config = dict(
    num_hidden_layers=11,
    hidden_size=128,
    n_experts=32,
    experts_per_token=1,
    d_expert=128,
    d_shared_expert=0,
    hidden_act='swiglu',
    moe_layers=[1, 2, 3, 4, 5, 6, 7, 8, 9, 10],
    router_score='sigmoid',
    normalize_top_k=False,
    routed_scale=2.0,
    balance_loss=0.00259,
    balance_bias=False,
    scale_expert_input=True,
    init_std_router=0.0223,
    lr_router=0.000785,
    num_attention_heads=4,
    num_key_value_heads=1,
    head_dim=32,
    vocab_size=8192,
    norm='rmsnorm',
    norm_place='pre',
    norm_eps=1e-05,
    positions='learned+rope',
    rope_theta=22300.0,
    rope_fraction=0.5,
    qk_norm=False,
    attn_scale=0.177,
    tie_word_embeddings=False,
    parallel_block=False,
    extras=['capped logits'],
    init='trunc',
    init_std_qkv=0.0474,
    init_std_o=0.0588,
    init_std_up=0.0678,
    init_std_down=0.0678,
    optimizer='adam_hyperball',
    learning_rate=0.00389,
    beta1=0.9,
    weight_decay=0.0,
    lr_head=0.0113,
    max_grad_norm=2.0,
    warmup_steps=211,
    schedule='wsd',
    decay_fraction=1.0,
    decay_shape='linear',
    final_lr_fraction=0.0,
    batch_tokens=65536,
    max_seq_len=512,
    doc_mask=True,
    train_tokens=684600000,
    max_steps=10447,
    dataset='wikipedia_en',
)
Below are experts of layer 7 (counted from 0) of a mixture-of-experts language model. Rows are named router (the router's row for the expert), gate (a neuron's input weights, with its number), up (a neuron's input weights, with its number) and show model dimensions 0-127. Each number is 128 + 32 x the weight over its row's rms, rounded and kept within 0 to 255.
Before each expert's rows: a language model's description of what the expert responds to. This comes from a sample of Wikipedia text that the model never trained on.

# expert 20
Description: Geographic place words
router [168  52 163 106 131 117 111  88 125 164 122 124 151 129  85 123  94 138 159 163 122 159 175 108 159 129  85 136 114 139 147 154 119 121 117 185  71 145 216 152 110 128 143 135 166 136 188 128 103 131 146 107 125 155  49  83  82  69 160 129 121 111 110 129 155 121 181  57 101 101 137 122 184 125 108 159 171 127  96 171 112 112 117 134 165 170 107 128 148  90 132  91 133  89 109 122 149  71  81 123 188 141 115 118 104 107 142  65  83  84 206 138  95 137  75 154 124 120 183 121 161 100 114 113 161 143 122 143]
gate1 [114 146 105 184 121 167 134 148 165 151 191 104 149  67 105  90  98  44 176 147 118 154 119 108 131 163 142 203  66  97 123 144 149 161 158 166  72 114 149 137 125  78 126 201 130 107 142 112 113 118 116 151 160 183 136 161 186 112 107 135 138 107 112 161 122 138 120 102  99  73 116 126  90 135  96 147 154 130 132 127  83 109 125  98 141 112  93  67 132  86 162 123 175 130  79 209  81  91 149 113 113 126 129 125 137 113 154 172  83 136 117  88 154  80 161 136 152 175 154 171 156 124 112 143 144 178 124 189]
up1 [ 81 133 119 118 143 170  58  71 109 197 123 106 118 119 120 180  89  90 150  93 108  58 153 138 112 139 104 167 172 113 100  99 106  91 188 152 138 130 106 118 116 160 130 156 171 100  87 118 126 145  65 130  77 117  69 113 195  88 142 144 109 136 128 203  96 118  74 131 119 140 119 133  88  66 152 133 118 112 129  91 125  82 122 134 141 142 132 101  94 105  55 176 105 130 124 120 119 200 116 106  82  91 121 107 105 107 104 113 152 154  87 153 140 118 130 140 143  97 158 180 121 195 172 115 163 147 135  77]
gate2 [125 106 165 146 121  63 147 108 106 166 124 128 118 168 161 150 173 132 138 175 164 126 156 124  56  51 144  61 118  83 192  66 123 176 105 138 106 103 147 144  81 125  95 117 127 165 153 125 118 139 111 124 176 177  91 147 140 118 185 113 169 154 138 115 152 199 117 107 117 139 115 178  87 102 145 140  73  96 103 155 121 115 152 139 136 163 122 124  73 137 168  89 132 120 139 131 104  80 122 115  92  90 141 145 123 187  91 114 116 127  96 143 120  51  77 130 143  90 113  86  79 125 170  98 110 122  64 176]
up2 [103 132 115  80 134 137 153 132 126 119  46  93 145  53 101 157 113 112  87 135 111 183  84 116 141 118 113 128  35 111  97 147  82 198 132 133 127 146 111 133 109 124 108 117 110  96 121 164 187 148 108 189 141  86 161 122  80 151 122  70  99 123 120 105 129  89 112 154 116 186 155 109 119 151 145 153 152 108 155 129  89 121 129 129 128 166 168 116 134 229 127  74  77 148 156 141 137 137 102 140 164 128 165 131  93  97 101 119 140 179  76 182 134 141 178  84 128 108 168 117 159  92  81 180 149 155 120 153]
gate3 [117  72 162 122  93 108 156  71  95 112 104 138  83 174 195 123 186 183 129 179 138 119  90  91 123 121 122 138  84  79 151 168  93 122 151 156 105 142 189 120 106 167 125 130  91 190 195 168  98  88 134 123  76 113 163 139 147  92  62 112 141 172 118 153 131 129  94 122 203 100 118 131 119 145 145  81 133 146 123 178 130 144 186 171 187  95  75 128 153 139  84 167 192 169 109 140 139 100 100 120  85 150 143  98 141 144 189 165 116 124 113 114 113 142 112 154 132 139  69 103 139 124 144 132 137 148 128 153]
up3 [180 113 181 157  96 117  93 187  76  80 151  96 188 143  98 170 116 174 188 180 148 138 111 162 106 142 125  86 171 139 167  90 120 105 107 166 129 131  84 152 113 163 136 158 122 112 191 165 102 143 134 107 142 106  89 111 169 152 132 168 203  98 137 136 159 115 100 118 119  85 142 120  76 151 152  68 169 104 167 154 151 185 125 180 144 125 143 160  95 107 129 129  87 150  91 165 179 120 148 138 138 140 108 110 107 140 110 105  44 128 150 169 163 105 119 103 185 133 202 119 124 111 106 106 128  90 157 122]

# expert 5
Description: Personal given names
router [171  99 192  94 160 137  80  94 146 125  86 164 165 118  70 113 120 157 142 180 173 116 183  98 147 188 116 128  91 148 188 134 127  88 150 167  80 102 172 183 132 139 101 123 151  98 144 124  77 106 123 124  65 115  53  69 122 122 152 162 116 107 126 120 142 131 162  92  92 129 199  99 182 115 105 140 165  94  85 127  99 124 111 152 172 135  78 142  98 107 129 121 142 102 110 102 136  97 107 134 132 156 157 113 108 104 163  97  74 102 148 143 138 163 126 127 139  79 152 182 173  58 129 146 189 158 116 133]
gate1 [102  71 115  92 115 166 107 136 100  81 147 133 155 122  91 112 126  86 172 188 255 119 140 165  94 156 113 124 119 141 124 170 161 127 143 165 154 114 101 193 171 153 112 125 145 100 148 122 145  95 129  97  81 148 138 120 162 188 133 126 151  82 100 110 130 130 133 142  67 155 109 140 121  96 138  93 123 108 159 142 153 162  97 175 171 125  90 135 163 156 103 150 148  66 110 104 113 180  73 164 156 107 136  99 129 155 178 141 124 133 150 148 157 128 173 122 130  46 102  95 143  93 152 168 189  86 103 107]
up1 [108 135  64 119 125 147 141 141 143  72 161 145 185  53 127 174 109  72 134 140 209 172  83 149  94 205 131 123 128  94 144 114 190  96 182 116 164 165 116 156 123 112 126 105 106  58  92  81 117  74  61 132 129 118  87 153 116 132 130 162 141 152 135 134 110 160 132 116 110  87 117 105  98  93 113 137 108 118 104 115 119 124 148 115 162 144  84 196 184 152 144 171 199  89 165 128  96 122  94 151 124 112 128 113 104 119 116 101 101  88 139 138 171 107 130 114  86 132 114 100 105 119 201 138 187 113 105 143]
gate2 [136  72 140 164 106 182  74 114 157 168 193 131 152 142 161 110 144 177 151  68  63 176  83 149 118 151 140 160 122  95 133 157 120 162 134 105  88  99 153 143 110 173 152 169 156 126 125  73  67  98 199 144 130 127 155  98 142 142 142 106 112 128 153 139 134 180  78 153 104 170 129 160 100  90 179 142 121 175 133 151 170 193 167 133 145 103 169 121 187 152 117 182 118 157  99 115 149 142 157  88 122 189  77 110 114  97 105 122 139 163 138 128  95 116  73 117 110 135 124  62  95  99 164 140 152 137 168 110]
up2 [173 139 125 145  74 159 110 110 151 149 187 129 163 167 120 188 107 180 116 109  98 160 148 148 177 164 137  99 140 154 115 114 175  78 169 150 131  93 154 120 177 162 165 149 107 166 103 114  49 115 128 135 175 110 118 126 153 148 144 198 123 116 115 168 163 125 135 135 174 170 108  96  58  95 126 152  91 191 171 121 161 178 117 138 112 163 162 117 173 110 114  94 137 110 131 134 126 194 154 121 171 137  79 137 118 124 130  83  48 160 184  52 118 139 151 122 181 129 123 102 130 148 144 152  98 119 134  96]
gate3 [134 145 100  94 198 144 155 124  98 113  86 125 162 162 128 130  69 116 105 119 159  97 119 143 133 130 125 127  95 142 202 167 101 121 201 129 133 123  86 103 156 130 143 160 187 131 153 137  90 143 112 146 113 118  80  88 161  99 139 190 164  97 139 136 121 123  90  99 141 164 134 151 134  99 140 150 143 163 213 137 131 132 146 131 162 141  69 166  84 120 123 150 189 176 130  98 137 147  92 156 133 108 118 139  48 119 120 135 122 126  80  96 100 137 162 164  63  90 101 181  70  95 164 138 229 107 144 114]
up3 [ 61  95 177 160  99  98 173 137 127 110  71 163  74  63 150 118 126 165  61  92 115  97 153 173  94  84 155 106 149 124 120 198 111 137 145 133  99 136 157  84 127 120 134 137 124 104 146 146 172 167 172 168  99 130 185 111 133 175  99  80  92  96  74 140 120 107  89 161 158 145 180 168 114 172 123 115 128  70  71 110 104 100 104 139 153  89 132 103 170 150 144 117 112 201  80 124 148 134 180 121  92 130 150 176 102 136 163 156 174 135 111 139 181 159 159 169 125 126 127 133 146 120 126 182 130  94 131 152]

# expert 8
Description: Determiners and possessives
router [137 116 125 117 121 139 141 113 152 174 127 145 170 146 111  88 141 147 153 140 123 153 172  94 108 187  92 137  95 123 153 161  89  82 171 151 109 102 183 161 117  99  91 130 150 125 135 106 117 143 119  66  92 154 134  84  47 132 180 175 113 118  68 162 153  68 121  67 105 105 141 115 119 117 137  89 177 103  84 192 166 143 158 126 167 142 114 111  89 125  68 121 161 108 142  81  83 125 107 108 135 169 108  90 144  83 158 100  92 105 142 165 114 182 112 165 132  76 109 121 198  92 138 166 155 195 141 174]
gate0 [153 157  85 144 116 123 165  61 167 126 107 124 169  89 138 115 202 124 127  88 164 153 134 153 107 154 184 130 128 145 185 130 172 109 164 139  77 158  92 116 155 194 130 105 162 163 128 118 140  85 114 199  96  57 121 148 144 109 128  85 140 112 102 151  76 140 102 119 122  37 156 123 133 147 128 180  93  88 153 110  85 117 109 171 117 103  94 155 147 159 160 136 120 134 113 115 103 173 118 145 104 159 106 116 165 112 104 133 124  29 150 112  79 173 141  92 103 118 103  77 150 134 132 183 144 165  88 137]
up0 [134 139 105 129 130 105 154 122 121 154 145 167  69 121 119 130 167  78 153 136 102 155 120  93 112 109 110 165 156 184 105 157 122 145 140 154 150 164 115 139 193  83 166 118 166 101 103 151 196 116 175  80  63 148 119 168 119 135 112 139  73 118 121 127 166  82 203 100 141 169 107 177  96  61 123  66 111 170 174 145 115 111  88 123 134 125 129 158  91 109 159 148 111 129 152 148 105 162 175  88 134 106 116 165  92 104 126 135  96 119 124 174 213 136 145 121 172  40 102 123 177  98 112 119 160 178 142 109]
gate1 [108 136 117 198  99 140 160 134  91 128 113 104 116 122 117 117 100 117 126 128 168 157 122 148 139 105 127 117  90 122 101  94 191 149 160  78 159 118 159 146  96 149 103 127 159  83 181 109 137 119 102 163 175 167 139 106 187 126 150 191 131 151  60 125 132 133  91 136 148 122 162 217  67  69 179 120 106 155 139 144 130 144 116 158 179 154 179 126  81 138 120 203 182 121  57  82 107  90 136  90  71 162 135 122 105 135 101 155 128 135 121 128 165 124 162 126 144 135  74 128 169 110  84 171 121 169  84  85]
up1 [149 154 127  39 169 183 109  86 117 104 127 106 126 104  94 121 184 148 110 141 168 153 116  86  90 122 143 104  96  61 139 226 128 125  92 145 108  61 152 128 139 173  93 103 142 145  73 137 153  69 102 100 103 112  95 150 102 137 145 135  96 137  90 120 126 138 126  36  96 142 153  77 127 127 121 123 159 114 170 191 120 155  65 128 128 164 115 193 134 144 121  84 148 130 107 123 157 131 151 105 100 121  95 171 166 136 162  99  74 134 102 126  98 126  79 138 144 151 170 152 130 137 189 138 133 129 158 178]
gate2 [105 178 115 175  57 122 100 104  73 115 172 122 129  98 131  70 118 136  91  96 130  72 160 107 185 113 122 135 174 156 138 123 191 167  82 127 120 106 126 129 133 172 167 131  98 171  55 144  98  66 121 116  62  99 103 106 172 128 111 138 101 148 117  87 117 134 107 136 112 150 168 165 146 176 167 139 137 125 160  66 153 136  92 170  87 128 133 135 156 155 160 167 113 179 149  80 146 131 110 132 160 202 117 136 126 145 132 159 123 192 115 161  84 117 116  86 155 115 169 117 142  79  80  97 175 105 164 119]
up2 [ 77 117 104  93 197  68 150 127 124 119 116  80 103 176 155 101 139 129 123 213 159  97 127 129 179 106  89  70 100  90 146 163 162 120 112 117 116 112 156 129 104 125 112 110 176 136 131  89 138 182 165 191 121 132 112 125 102 133  49 160 143 133 137 144 168 186 122 180 131 104 126 138  83 151 122  95 134  98  76 109 113 122 151 134 153 124 186 107 109 132 145 176  83 103  38 142  98  74 130 153 130  69  97 109 157  82  85 134 187 132 151 129 137 105 131 161 133 125 120 106  97 166 111 126  98 190 125  88]